Below are experts of layer 5 (counted from 0) of a mixture-of-experts language model. Rows are named router (the router's row for the expert), gate (a neuron's input weights, with its number), up (a neuron's input weights, with its number) and show model dimensions 256-319. Each number is 50 + 12 x the weight over its row's rms, rounded and kept within 0 to 99.
Before each expert's rows: a language model's description of what the expert responds to. This comes from a sample of Wikipedia text that the model never trained on.

# expert 2
Music, film, football media. Nouns and dates in entertainment and football career text, such as album, television, guitar, club, plus final year digits in match dates.
router:38 80 37 46 43 44 47 43 60 47 55 48 60 45 57 51 47 61 56 45 52 54 51 53 48 72 45 43 52 48 42 49 62 49 43 41 57 41 46 35 51 35 49 56 75 46 82 53 33 64 70 49 37 38 51 25 49 49 46 62 58 27 47 65
gate0:66 63 49 32 65 72 40 35 63 79 46 36 45 62 36 49 11 48 50 48 53 50 53 61 61 37 51 42 34 38 59 38 21 27 37 55 53 43 54 26 50 48 59 62 37 44 69 51 38 53 58 24 54 44 62 52 51 49 47 43 50 68 25 61
up0:51 55 34 59 44 30 65 47 56 36 55 40 53 59 47 48 64 46 54 64 77 44 69 65 55 47 42 47 50 49 37 55 70 46 48 46 55 68 48 47 51 43 61 68 47 55 43 43 59 48 49 66 50 44 39 73 32 39 29 48 55 58 53 56
gate1:86 39 60 41 50 51 59 47 54 68 61 53 45 59 35 53 66 46 57 57 30 77 42 35 70 51 49 52 69 51 43 46 42 30 45 56 45 41 48 41 46 43 78 55 41 32 59 50 36 27 34 62 51 30 66 57 56 33 38 53 45 41 41 18
up1:36 45 47 60 43 53 61 45 35 40 49 61 47 40 35 51 50 47 39 38 71 25 35 66 41 65 67 46 45 61 47 49 49 42 54 51 28 53 46 54 57 52 34 31 46 58 53 49 54 71 59 44 55 78 36 47 45 54 67 49 54 49 44 50
gate2:48 50 36 45 42 49 41 59 61 54 62 53 34 54 53 44 66 38 68 60 51 84 52 48 46 48 56 45 50 47 47 46 40 56 68 35 44 62 53 41 40 60 58 49 40 27 51 60 45 44 84 42 47 63 50 66 63 68 64 49 56 78 44 66
up2:40 43 50 31 61 45 51 38 43 50 52 33 18 38 50 36 60 57 52 56 54 62 56 46 34 71 66 35 44 40 36 52 37 63 64 42 37 62 53 52 46 64 43 35 39 62 58 57 51 62 53 49 33 47 33 54 37 48 31 62 50 42 31 55
gate3:60 66 43 40 51 38 60 66 57 47 45 58 59 54 43 61 69 47 81 45 43 53 53 40 48 49 67 51 53 37 20 32 42 41 54 47 34 42 48 39 51 59 58 35 51 50 44 52 42 62 50 64 49 49 55 57 64 32 35 51 46 38 12 42
up3:63 31 59 37 65 55 42 34 46 42 50 36 47 25 48 49 56 54 70 69 54 42 41 28 57 71 52 76 61 48 36 56 54 68 54 70 44 11 52 38 45 59 63 36 39 56 36 46 51 52 58 57 32 57 42 39 58 52 37 55 43 58 59 54
gate4:70 35 42 32 45 39 54 48 48 62 53 62 54 75 51 48 18 35 65 45 75 42 55 45 44 42 54 48 49 64 51 55 47 35 55 39 54 65 50 50 24 56 66 26 64 51 46 29 55 39 55 43 55 32 60 19 42 57 61 47 48 39 50 60
up4:33 54 50 76 59 51 46 58 47 28 54 48 51 63 61 47 49 65 60 23 55 53 33 79 59 46 51 72 39 52 66 70 49 62 66 48 58 76 47 62 76 43 56 34 43 62 49 57 46 65 75 53 57 47 32 56 44 33 38 41 54 67 62 64
gate5:54 59 55 55 33 47 76 64 69 61 59 41 42 58 51 41 43 38 46 36 28 36 39 50 60 45 66 35 55 53 67 45 55 48 47 51 53 40 42 51 36 61 63 47 59 68 67 58 34 35 59 50 41 60 60 62 45 51 65 37 50 43 48 40
up5:54 38 74 23 59 31 37 56 42 43 46 47 65 48 60 69 70 49 44 71 52 43 67 45 62 59 45 42 69 50 53 54 60 55 29 57 44 47 48 40 63 27 55 46 51 52 51 53 56 74 64 24 48 28 41 46 42 52 29 73 48 62 56 51
gate6:55 79 56 44 53 48 45 61 48 58 52 45 37 54 28 51 59 43 65 59 20 45 36 52 61 50 54 23 56 52 36 59 72 73 57 50 42 53 45 57 57 42 39 75 66 25 73 70 23 53 52 53 51 60 50 60 39 37 54 57 58 39 55 49
up6:59 46 57 48 48 39 59 39 60 67 40 75 61 40 64 52 48 46 03 58 54 42 68 59 47 41 36 47 63 37 61 35 45 62 45 64 40 53 53 44 58 53 60 33 59 59 51 41 67 50 41 64 41 39 60 44 73 52 68 42 34 44 39 49

# expert 5
Name-ending word pieces. Final pieces of surnames and scientific or foreign words, plus the following comma or closing parenthesis, e.g. -son, -ensis, -ević, Burton.
router:43 74 27 55 61 57 48 41 47 36 43 43 57 49 60 40 34 57 39 33 55 77 52 63 40 57 52 41 67 38 52 45 73 43 75 41 54 67 48 17 46 66 74 35 54 29 68 62 47 66 40 66 64 33 67 36 31 38 40 68 52 48 41 65
gate0:56 63 52 58 36 47 45 50 26 37 32 60 45 22 39 44 64 39 35 70 36 47 60 40 31 65 53 40 37 74 33 60 40 48 58 58 56 29 50 48 41 32 33 84 61 53 41 48 33 37 44 65 47 46 60 32 67 61 29 60 52 49 67 42
up0:47 53 45 55 68 53 64 60 54 40 69 40 33 70 60 62 43 80 75 37 29 33 28 64 54 34 61 45 39 42 32 49 46 56 67 46 56 48 50 48 71 54 20 48 48 70 46 45 60 79 29 42 63 56 51 54 57 40 64 55 37 26 41 44
gate1:53 42 48 41 60 58 58 28 39 47 48 51 49 53 60 52 26 29 48 39 69 35 56 62 42 29 35 54 59 45 38 43 40 51 34 51 40 74 48 47 08 54 63 42 57 37 63 29 58 63 44 44 41 26 41 52 33 46 56 63 42 41 52 46
up1:33 49 49 56 60 32 53 58 35 45 54 41 43 40 48 70 63 65 43 50 45 53 62 55 68 87 60 48 38 54 60 61 57 43 48 48 64 41 54 63 65 69 32 61 58 60 33 66 60 40 76 50 70 74 64 52 71 63 26 64 65 50 67 68
gate2:65 57 56 49 51 39 41 70 42 37 41 69 55 45 31 35 39 53 42 55 43 58 51 69 55 70 68 50 37 63 67 45 83 49 57 76 50 64 44 67 62 27 45 72 35 58 62 46 45 65 50 44 64 47 52 55 67 52 37 45 54 48 46 51
up2:56 45 34 47 47 60 64 43 57 54 49 51 56 62 49 74 47 54 45 46 51 68 40 43 33 29 28 54 48 39 49 55 39 47 55 21 52 64 47 41 34 58 80 48 70 58 40 43 64 53 57 47 38 51 49 43 38 49 47 35 61 56 24 50
gate3:53 66 59 37 63 46 34 74 53 51 61 57 42 44 44 41 59 48 36 50 50 51 43 39 47 30 49 54 76 36 45 44 47 63 34 33 59 54 45 48 58 54 58 68 33 57 58 50 51 40 32 20 14 71 30 37 30 70 33 34 38 48 64 71
up3:48 54 58 40 34 43 49 54 44 50 44 71 59 58 45 25 64 64 32 54 55 69 48 55 39 39 47 37 58 35 65 54 41 40 64 47 49 49 51 63 58 52 73 40 53 46 44 67 36 55 42 17 41 49 49 60 27 41 50 76 51 50 73 51
gate4:42 19 43 39 72 57 44 45 30 69 64 42 41 36 40 36 37 42 56 59 60 74 48 46 42 48 54 46 45 41 45 53 42 45 50 48 49 48 42 35 50 51 65 33 33 55 68 41 62 60 52 38 65 43 53 51 61 55 51 39 59 26 59 40
up4:67 85 61 63 41 55 52 38 57 45 38 66 56 56 63 56 53 50 65 34 30 20 45 47 51 61 46 41 44 56 48 42 57 44 51 48 38 53 45 65 42 43 48 73 59 33 50 39 45 51 47 41 24 51 44 47 39 60 45 47 32 46 39 53
gate5:53 36 53 48 22 59 43 47 42 51 50 41 44 59 35 45 57 37 31 61 35 47 63 69 57 53 43 56 59 47 39 51 59 21 56 73 55 71 45 43 48 50 44 72 48 39 49 48 39 67 57 46 72 57 42 61 40 47 64 55 33 70 21 42
up5:52 66 51 51 56 58 53 56 54 55 61 69 39 68 43 50 35 59 86 33 60 46 44 39 61 47 57 29 42 39 65 44 47 43 38 30 44 41 49 45 49 50 64 57 52 45 54 48 33 68 51 50 30 48 40 65 54 40 44 41 42 30 51 54
gate6:51 39 67 38 61 25 45 46 37 38 39 43 68 45 64 32 48 32 34 44 72 53 49 71 33 46 59 43 61 37 54 51 86 41 52 62 52 56 43 37 23 74 62 33 29 49 59 47 64 43 35 61 50 49 49 45 49 48 44 55 62 43 50 41
up6:56 82 61 50 49 49 53 66 44 63 42 56 60 76 53 33 48 54 57 45 49 65 56 55 50 35 60 41 50 45 50 46 62 40 55 43 46 40 50 52 27 58 36 43 25 64 45 84 51 39 49 57 54 28 42 58 41 61 37 54 59 45 57 61

# expert 3
Personal first names. First names and name-initial pieces starting a personal name, e.g. John, David, Mc, single initials, often after by or a dash.
router:66 48 53 43 66 50 44 39 29 53 57 55 38 56 50 66 28 43 41 28 47 74 44 49 37 61 49 37 58 51 40 40 52 24 69 54 46 65 47 51 51 71 65 64 41 51 70 35 41 42 43 48 51 44 55 32 55 43 28 33 32 50 31 46
gate0:64 43 32 38 66 67 53 48 56 36 48 44 56 43 52 55 51 51 39 51 39 57 63 38 38 52 47 43 64 59 47 46 51 38 61 60 65 42 48 51 46 59 41 56 66 37 71 45 56 56 46 55 53 40 56 59 64 36 47 35 46 54 51 48
up0:70 76 33 63 38 40 56 60 54 29 51 43 61 55 45 40 66 39 60 60 22 57 39 49 36 73 84 38 58 56 68 38 57 52 50 63 61 48 54 49 32 53 49 36 49 28 81 52 62 59 49 58 55 55 45 53 58 51 54 46 47 54 43 24
gate1:54 58 62 65 38 82 39 49 51 16 42 57 31 54 43 36 40 51 60 51 52 51 48 52 67 74 52 42 45 45 69 58 63 45 42 34 38 52 51 16 64 49 41 43 49 58 31 66 49 60 32 45 43 48 42 33 67 65 63 46 39 37 49 56
up1:45 52 57 46 44 22 46 46 48 73 57 68 56 41 67 52 56 53 58 47 43 33 52 29 50 57 38 50 55 50 33 46 55 25 55 39 56 68 48 59 50 63 36 52 61 53 64 63 52 34 53 53 43 65 47 48 52 40 46 49 53 47 48 49
gate2:59 44 53 52 49 39 37 41 55 47 39 48 44 64 51 37 58 61 36 46 52 47 53 50 64 48 68 64 53 49 23 60 64 42 61 63 44 49 45 51 68 61 52 30 67 44 68 42 34 47 37 42 54 85 34 65 72 44 57 61 46 31 41 65
up2:49 40 61 45 60 54 36 34 53 60 61 45 39 21 59 71 37 54 44 60 55 50 44 45 64 50 35 52 63 58 58 54 27 61 41 47 45 43 49 61 52 72 51 48 67 62 69 57 42 49 51 48 44 56 46 47 46 53 25 56 43 35 44 42
gate3:49 67 55 61 11 53 32 47 54 63 31 78 36 61 37 44 45 18 64 45 57 44 42 43 54 49 41 54 59 41 48 66 44 43 22 43 62 09 45 58 57 49 43 46 57 48 46 46 51 49 43 55 42 78 55 28 46 65 67 61 46 35 72 44
up3:59 77 29 33 30 50 35 35 40 49 34 48 51 52 45 46 48 40 57 66 61 39 29 54 60 49 43 45 78 43 40 37 45 33 55 52 36 46 50 40 37 45 54 62 56 35 47 56 42 43 56 49 43 56 47 43 61 48 88 58 57 43 44 40
gate4:33 47 47 34 44 49 33 42 63 41 44 60 56 54 49 47 69 59 55 43 54 68 72 44 67 41 62 40 38 39 46 28 32 51 54 37 53 39 53 50 39 60 38 45 81 34 71 70 43 42 67 70 53 56 48 42 41 57 58 60 86 38 55 58
up4:63 54 51 40 53 65 51 59 57 39 68 48 44 46 27 49 47 45 63 45 72 66 52 38 56 44 58 61 61 49 36 23 52 69 35 51 69 31 48 46 36 38 45 44 39 49 57 47 42 51 76 65 49 44 64 47 65 55 35 52 60 44 52 33
gate5:46 53 48 56 32 36 69 62 46 48 37 34 39 34 42 36 32 53 54 60 37 72 67 55 58 40 46 23 40 30 55 54 51 42 43 41 45 44 47 51 58 48 54 61 65 52 77 60 25 44 58 54 46 32 58 56 49 75 55 64 48 43 56 51
up5:52 63 57 40 63 39 64 49 39 43 65 45 49 36 50 51 32 59 61 50 27 41 37 48 41 29 54 34 46 63 43 82 25 39 67 53 52 46 51 56 57 33 66 55 78 41 60 40 39 25 54 39 51 36 50 56 75 79 44 42 48 39 58 42
gate6:62 51 48 25 30 63 44 39 47 56 14 55 44 40 39 60 68 61 72 50 36 56 54 71 48 41 68 60 61 55 45 52 40 50 75 55 50 44 49 41 41 51 39 43 44 64 55 50 31 87 20 45 36 60 42 64 62 62 60 50 46 51 53 56
up6:68 45 61 44 65 51 59 40 50 57 45 51 40 56 56 53 84 47 53 48 32 50 29 18 44 53 50 60 67 19 41 38 64 43 62 55 34 42 50 54 64 29 77 62 52 53 58 53 50 45 24 50 48 61 52 52 29 19 39 56 39 51 52 75

# expert 8
Sports wins and titles. Words about winning and competitions in sports text, such as won, Championships, Open, Olympics, and ordinals like first or fourth after won his.
router:42 56 74 27 27 53 42 54 41 43 44 50 61 49 56 67 74 60 45 65 56 33 56 42 43 58 47 57 58 58 60 46 69 47 51 46 55 56 44 50 44 38 48 50 61 59 55 57 45 45 62 58 37 70 45 11 31 55 37 62 53 62 67 75
gate0:57 53 57 53 46 45 40 27 39 44 26 43 66 62 52 38 55 70 42 62 47 55 48 40 73 56 57 58 44 27 52 38 53 61 61 37 34 44 50 69 52 40 38 35 37 52 71 64 74 23 44 44 61 48 58 45 52 31 50 67 51 27 50 51
up0:37 41 25 46 62 66 33 74 74 43 64 54 39 43 42 40 29 48 68 49 53 43 57 60 55 62 40 39 50 52 52 61 22 60 49 37 65 70 51 50 77 60 53 57 47 38 47 35 42 71 39 64 53 38 44 65 55 67 48 77 54 56 41 43
gate1:59 62 46 56 45 65 43 33 44 55 47 39 48 75 70 50 36 51 54 56 32 59 72 55 48 46 43 43 57 54 68 59 46 46 44 72 43 45 54 57 53 43 44 60 68 49 34 59 47 60 60 38 57 64 67 35 57 52 46 69 45 56 35 59
up1:61 60 54 82 49 59 47 22 23 62 38 57 76 46 54 55 47 61 37 66 62 47 62 69 47 52 56 54 47 35 44 49 43 54 58 42 41 52 50 51 40 54 49 77 59 57 30 66 74 51 44 65 48 60 56 35 52 48 40 42 41 43 48 50
gate2:54 51 61 45 21 34 36 60 52 62 87 32 42 49 62 68 49 55 24 38 56 50 71 49 48 34 47 38 32 40 50 57 40 54 57 73 60 62 44 54 40 65 61 51 46 52 35 46 61 38 68 50 39 48 57 40 31 51 47 43 66 53 55 60
up2:61 51 45 64 49 45 50 46 49 51 76 34 49 75 57 51 46 37 35 42 53 64 65 66 51 35 32 51 48 39 31 40 57 51 75 69 57 41 51 49 59 29 58 74 65 43 46 51 36 39 64 64 42 44 71 43 43 65 48 51 48 43 43 47
gate3:62 69 56 57 60 37 66 56 43 56 73 53 36 41 58 41 63 53 57 50 38 48 52 49 71 46 51 50 61 36 62 52 36 69 67 50 64 61 52 44 37 36 67 30 43 46 63 55 40 45 66 67 58 60 60 45 44 40 65 39 70 60 45 65
up3:45 43 56 32 60 53 23 58 43 46 42 36 60 69 50 56 40 45 46 42 48 45 42 56 67 38 34 43 66 21 37 30 27 33 46 37 55 50 50 46 25 49 68 49 64 38 47 45 56 43 37 40 43 43 44 46 29 58 55 46 55 53 43 50
gate4:41 75 48 47 54 38 42 48 39 45 61 50 46 58 37 43 43 50 59 58 56 51 45 43 52 64 51 44 42 55 46 55 71 51 40 66 53 40 46 60 32 74 45 63 21 45 38 54 19 40 62 55 53 63 43 49 66 63 51 45 48 57 41 53
up4:58 48 45 53 39 49 46 68 58 64 40 41 56 48 58 50 70 68 56 68 50 38 35 59 56 45 44 58 46 50 58 46 46 50 50 48 40 59 50 38 56 52 55 58 74 45 54 50 66 51 42 39 51 30 41 48 47 32 58 41 52 31 53 44
gate5:33 61 38 55 42 43 61 75 45 54 50 46 31 47 61 45 57 41 34 58 75 55 74 33 40 48 48 53 39 76 56 65 73 53 58 39 44 49 50 48 26 56 65 42 45 44 56 32 60 54 51 65 46 45 52 53 37 54 53 24 46 61 43 38
up5:54 47 55 55 36 29 34 50 39 56 50 62 44 53 45 59 42 64 55 34 54 61 67 64 67 55 54 61 72 47 50 54 43 54 51 67 21 52 50 45 44 74 50 25 52 41 45 48 29 55 71 62 44 56 41 49 53 45 81 45 57 36 46 52
gate6:67 40 43 58 58 29 56 76 42 51 54 38 34 43 52 72 70 64 75 41 51 47 57 47 45 44 45 34 38 46 31 55 66 66 38 52 30 55 51 50 34 37 55 76 51 28 52 61 34 57 46 41 47 53 28 44 38 40 38 55 21 45 52 42
up6:42 68 45 58 46 41 59 53 62 33 09 63 39 42 31 57 56 60 42 47 45 51 47 59 50 39 32 44 40 37 48 32 40 61 63 62 47 57 52 55 27 38 28 46 58 61 38 63 54 45 54 48 56 29 64 74 50 54 36 35 58 29 67 44

# expert 15
Table headers and figures. Column header words and numeric cell contents in wiki tables, such as Votes, Majority, Result, Surface, percentages and closing parentheses.
router:43 57 53 66 67 46 42 63 46 35 43 47 53 59 64 59 52 48 53 47 59 57 56 41 46 42 54 36 41 52 48 48 58 36 55 58 27 45 40 38 43 64 45 44 44 26 61 63 36 61 53 41 38 66 57 51 52 63 39 50 12 47 47 57
gate7:64 49 41 50 45 41 59 44 38 52 59 69 56 50 56 58 39 44 55 47 70 42 51 53 43 64 60 54 43 37 45 50 69 45 70 46 37 60 43 58 24 53 52 39 44 76 52 41 61 30 55 46 48 43 52 61 50 45 37 33 47 46 60 53
up7:46 45 78 45 34 63 55 63 80 48 44 25 57 69 42 52 66 56 32 58 36 29 39 40 57 50 43 43 55 56 42 70 32 48 55 50 49 47 46 54 57 39 29 66 57 51 36 55 33 53 56 44 42 62 40 46 49 64 51 74 62 45 39 50
gate8:34 40 39 57 63 57 43 57 46 27 45 44 63 51 59 52 61 42 70 63 41 45 63 57 60 55 55 52 63 38 45 52 52 58 25 45 60 61 47 51 54 47 51 45 59 50 46 46 50 42 45 44 50 60 34 64 39 34 50 51 70 51 59 37
up8:50 63 58 32 37 44 47 48 50 48 56 60 42 24 45 62 51 49 39 61 63 41 37 16 65 53 57 51 44 65 59 45 40 62 46 26 40 35 57 72 66 80 51 69 40 74 34 59 67 41 56 59 43 37 48 46 45 73 51 65 58 53 37 58
gate9:54 48 58 58 60 58 43 51 55 47 39 46 39 61 55 56 23 53 41 47 58 60 51 38 37 45 43 54 46 58 37 65 37 70 61 26 45 45 46 51 56 59 50 29 55 43 59 59 59 42 42 36 49 49 66 42 58 58 57 47 55 60 53 65
up9:51 43 34 44 33 26 47 37 49 57 53 54 58 43 50 33 71 53 50 52 32 51 37 69 77 67 45 52 28 31 43 48 48 58 45 54 65 48 52 45 58 30 46 41 15 60 46 55 47 37 50 51 72 41 29 40 49 25 67 56 75 42 58 40
gate10:50 48 37 42 10 51 38 46 35 40 65 70 57 26 28 30 46 65 51 62 44 48 51 56 65 60 44 42 68 70 53 22 59 66 53 67 44 74 50 55 52 33 54 48 39 42 43 43 89 56 54 61 48 54 32 50 44 66 43 58 50 49 52 48
up10:72 45 49 47 54 54 52 39 64 50 57 46 17 48 54 32 58 37 55 46 49 40 58 73 51 55 66 61 65 48 57 70 34 48 36 36 53 37 48 50 59 46 50 39 47 50 64 54 25 52 54 53 65 49 53 41 67 45 61 54 52 45 48 29
gate11:53 67 53 50 36 55 59 64 57 49 51 41 29 45 36 35 35 47 43 54 43 47 66 55 70 38 67 49 51 27 55 56 68 55 45 64 54 55 51 47 71 39 43 43 33 26 67 54 45 44 49 59 57 37 44 43 48 48 48 39 52 51 31 61
up11:38 38 32 52 36 44 51 77 37 40 37 57 64 48 47 70 49 46 67 53 58 34 45 46 75 42 33 37 18 60 59 72 33 57 47 62 65 54 49 44 54 41 29 43 46 50 56 25 47 37 42 55 54 30 44 47 52 35 34 36 44 46 41 34
gate12:65 50 78 32 49 43 49 35 53 61 50 55 42 47 32 71 47 34 54 72 53 44 35 51 49 52 45 56 65 44 47 42 24 44 54 35 41 26 55 46 40 54 48 55 61 73 58 57 71 60 38 56 53 36 57 19 76 51 64 62 52 60 56 32
up12:32 37 46 45 56 50 64 52 40 36 41 47 58 51 47 45 22 67 47 48 69 59 61 63 38 51 55 43 57 74 55 49 40 53 61 42 41 55 52 57 52 58 56 53 75 48 52 36 52 49 76 48 50 70 40 54 43 37 40 48 35 50 46 49
gate13:35 55 18 64 57 55 54 48 53 40 61 60 48 61 47 41 36 56 45 74 39 71 31 52 43 48 60 67 75 61 62 36 37 54 45 44 43 54 51 46 47 55 56 43 47 63 33 44 56 58 57 42 57 38 46 62 35 43 40 55 53 61 59 24
up13:46 55 77 41 39 38 59 33 53 61 47 57 41 32 48 41 59 42 45 46 55 48 52 54 66 38 44 45 36 47 40 44 50 59 47 54 55 41 55 64 72 46 56 67 51 48 52 70 61 41 43 33 51 46 50 34 55 62 55 33 59 39 75 59

# expert 11
Modals and word starts. Modal verbs (can, may, would, will), to before verbs, and first letter pieces of words such as b-ind, sul-ph-ur.
router:56 54 60 51 56 44 49 50 41 62 51 32 30 41 51 47 41 18 42 62 48 62 81 50 51 47 33 52 42 54 46 31 52 26 53 43 65 67 46 55 50 64 32 45 33 68 61 51 46 82 24 40 69 45 58 59 52 63 54 57 57 31 67 38
gate0:61 30 55 45 53 57 61 43 57 35 48 58 48 40 44 46 53 46 64 63 22 46 39 64 59 51 35 40 49 45 66 54 33 55 76 49 43 45 50 40 63 73 30 58 31 55 61 48 32 52 42 55 48 60 76 50 59 42 55 41 26 35 43 71
up0:50 60 39 31 37 43 52 63 57 61 40 40 56 54 60 66 51 52 47 35 72 47 59 46 52 40 73 81 52 38 47 57 54 49 17 40 62 49 56 49 52 27 72 42 83 40 51 54 50 37 66 43 49 45 51 48 36 50 50 41 67 52 37 50
gate1:54 45 56 34 58 49 45 74 50 49 48 32 49 67 39 39 42 56 43 54 72 59 64 50 62 52 38 43 60 40 40 47 21 45 36 64 63 68 46 68 69 40 35 58 31 59 31 58 57 44 21 57 55 29 51 46 54 36 39 42 50 46 56 22
up1:45 65 47 45 62 66 49 52 43 60 58 57 92 53 68 58 44 24 55 57 43 48 42 50 31 41 40 52 48 50 59 32 52 59 58 34 55 44 51 47 26 46 57 57 53 46 39 56 55 47 38 36 35 71 58 47 59 65 49 48 25 47 32 60
gate2:66 38 47 89 59 44 53 49 62 40 38 57 57 33 56 57 63 60 53 61 77 62 52 59 33 87 40 55 45 63 54 41 52 38 51 58 50 48 47 53 44 40 26 70 56 30 34 41 50 69 63 54 46 50 50 37 59 45 44 57 69 62 65 28
up2:57 31 39 48 63 54 54 68 46 60 51 56 61 39 52 31 47 37 24 46 55 62 39 58 29 49 38 66 61 63 77 49 25 34 48 64 41 34 53 51 65 47 36 77 51 41 48 34 47 50 48 71 49 51 66 50 59 44 65 48 46 62 61 34
gate3:47 46 75 42 46 48 56 35 67 53 38 67 82 67 47 46 46 33 25 66 26 69 40 37 64 55 43 39 57 54 34 20 58 44 48 39 41 55 50 42 54 39 39 57 45 51 43 47 67 49 51 60 56 64 65 73 53 51 41 55 73 49 47 46
up3:62 64 50 28 13 25 43 63 67 37 62 53 67 54 50 56 41 53 29 35 40 60 46 45 52 48 45 47 68 81 43 36 51 47 61 43 71 67 49 54 65 55 63 58 55 50 60 51 44 56 63 57 46 49 66 45 41 58 51 43 80 40 46 46
gate4:31 76 50 46 54 60 53 44 51 25 36 47 38 44 27 47 59 52 60 60 43 69 47 60 72 39 27 51 51 49 52 36 60 59 64 50 57 68 46 55 25 37 62 79 30 37 43 66 40 49 53 44 48 43 33 51 43 41 62 53 62 53 54 43
up4:66 21 56 60 42 56 42 56 52 57 49 43 50 46 62 40 45 50 35 28 44 25 48 42 45 49 43 51 49 76 53 50 46 34 45 60 48 42 46 43 42 45 37 42 63 55 55 40 53 46 58 69 45 60 42 54 58 40 62 43 30 49 37 50
gate5:79 41 65 36 50 46 60 55 51 71 62 43 45 34 77 37 39 46 59 50 58 46 45 71 35 68 70 42 62 38 42 62 37 42 45 62 36 54 50 39 66 52 61 57 45 55 76 48 23 64 66 58 33 64 39 37 68 54 55 43 45 51 55 57
up5:47 52 45 52 49 54 28 44 68 52 43 70 57 55 23 29 59 46 44 64 66 57 70 59 61 59 59 47 56 58 50 40 56 51 45 49 54 69 52 44 73 44 26 52 47 45 48 63 58 32 36 61 51 49 56 62 58 50 35 48 21 49 56 66
gate6:70 50 42 62 32 49 73 26 39 43 35 67 29 58 57 32 52 52 47 40 50 43 31 67 49 56 63 56 71 46 44 72 49 59 47 61 53 49 49 52 35 49 56 26 42 46 46 46 52 58 56 76 55 45 38 36 53 35 35 58 50 43 60 62
up6:72 62 48 63 44 33 66 34 56 55 39 51 50 59 51 64 41 56 44 43 50 47 35 59 47 44 57 40 52 37 69 60 41 79 51 72 67 30 46 56 54 47 47 45 51 69 32 54 58 59 41 63 61 46 50 56 51 34 49 51 50 40 67 32

# expert 12
Sentence boundaries and conjunctions. Periods ending sentences or inside decimals, plus clause-linking words like where, when, while, but, However.
router:56 61 51 52 47 62 41 35 56 52 60 44 33 50 58 51 58 37 50 53 44 77 73 34 29 50 57 40 48 39 39 33 80 45 46 33 37 49 48 34 34 61 47 62 40 61 71 65 41 55 45 43 48 44 41 58 53 85 30 69 47 46 32 50
gate0:43 70 32 74 44 55 61 55 50 44 49 51 39 63 51 56 45 54 43 36 62 36 58 48 57 48 62 63 45 37 59 65 51 62 68 51 45 63 49 57 57 63 49 51 33 48 39 56 47 53 39 73 56 49 62 53 45 36 71 47 58 17 53 47
up0:51 50 61 39 55 29 32 57 42 61 49 67 55 43 51 44 41 50 65 41 64 47 61 71 64 39 51 50 48 49 36 58 50 51 54 69 43 30 50 57 36 24 46 43 51 50 48 56 55 39 66 50 56 54 44 23 52 38 35 48 31 48 44 34
gate1:47 49 74 56 65 23 55 50 56 71 61 56 50 68 52 58 38 41 33 51 36 70 54 32 47 55 52 44 41 52 37 63 40 77 75 32 50 48 42 41 52 25 40 26 42 35 52 54 64 47 45 49 65 58 47 38 62 48 45 62 41 69 58 50
up1:55 47 53 39 46 60 44 60 43 60 55 40 47 46 71 58 56 51 50 60 30 26 49 65 48 66 42 51 57 52 45 46 46 41 21 52 54 50 48 51 48 46 31 55 62 57 37 48 52 29 44 75 46 44 47 60 53 56 16 48 59 39 51 49
gate2:37 58 50 49 38 44 58 22 52 69 40 62 50 60 66 69 55 54 60 56 47 43 68 38 41 77 34 51 59 51 62 58 64 43 53 45 46 60 41 37 55 52 63 22 68 53 63 45 38 61 48 42 34 36 57 64 43 65 50 66 31 54 67 43
up2:35 58 53 74 48 42 63 45 45 58 43 80 49 37 50 54 57 58 58 47 49 39 54 37 46 84 25 49 49 54 51 53 66 55 33 62 50 55 47 46 60 48 43 19 60 35 52 30 55 50 48 45 36 44 63 59 36 49 54 53 39 50 47 50
gate3:51 65 62 39 44 39 70 59 58 42 59 59 70 38 48 24 53 50 68 54 60 31 55 45 39 75 52 43 75 58 33 16 65 39 55 41 51 45 55 39 59 34 47 45 35 28 65 57 32 28 47 55 38 41 53 48 54 36 47 72 49 76 51 49
up3:57 50 75 46 50 40 94 39 61 47 60 68 48 35 53 36 61 61 47 59 35 46 51 41 33 57 45 56 67 56 41 37 47 51 62 38 39 43 48 48 59 54 46 55 34 47 53 49 32 41 36 53 51 49 43 75 51 65 27 62 57 58 54 66
gate4:46 72 68 56 56 46 57 55 39 45 48 44 38 55 41 54 56 58 34 41 35 68 67 38 48 57 57 42 54 49 46 32 56 43 64 52 66 66 51 46 51 41 58 68 35 54 45 70 32 48 29 38 56 33 47 50 61 65 44 57 48 69 71 52
up4:59 43 46 60 24 51 43 50 45 59 58 58 63 35 68 31 55 57 67 45 57 40 35 48 53 50 49 55 46 63 50 57 42 53 43 64 70 35 52 53 52 47 59 46 76 43 52 54 73 39 54 69 56 70 56 35 32 20 49 41 64 57 40 36
gate5:43 77 46 37 50 55 52 51 28 52 43 41 80 48 55 32 57 39 34 49 73 54 46 46 49 40 65 36 54 43 43 28 64 51 61 58 48 61 48 49 48 63 54 61 33 66 45 63 40 42 49 36 52 45 64 56 59 65 36 31 49 64 43 60
up5:63 56 70 72 66 44 61 56 43 54 44 40 56 37 65 55 41 33 45 65 59 40 47 41 48 77 60 57 43 44 41 52 54 61 36 37 57 47 51 61 53 44 56 52 57 51 56 45 60 70 50 25 50 39 57 44 36 50 48 39 62 44 48 47
gate6:36 46 41 49 38 66 44 45 51 40 60 47 36 34 52 68 72 48 58 28 49 43 45 47 37 69 82 42 44 48 54 42 51 43 44 37 51 66 49 54 38 50 39 48 45 64 35 54 47 41 55 37 48 35 40 57 45 51 48 55 39 48 31 62
up6:55 52 66 60 54 46 30 68 58 61 50 52 41 61 41 45 31 32 62 59 29 36 68 48 56 46 37 50 34 64 55 56 55 30 70 62 44 39 51 51 51 60 52 65 60 45 69 48 45 60 39 56 40 52 56 48 55 45 39 50 57 55 41 74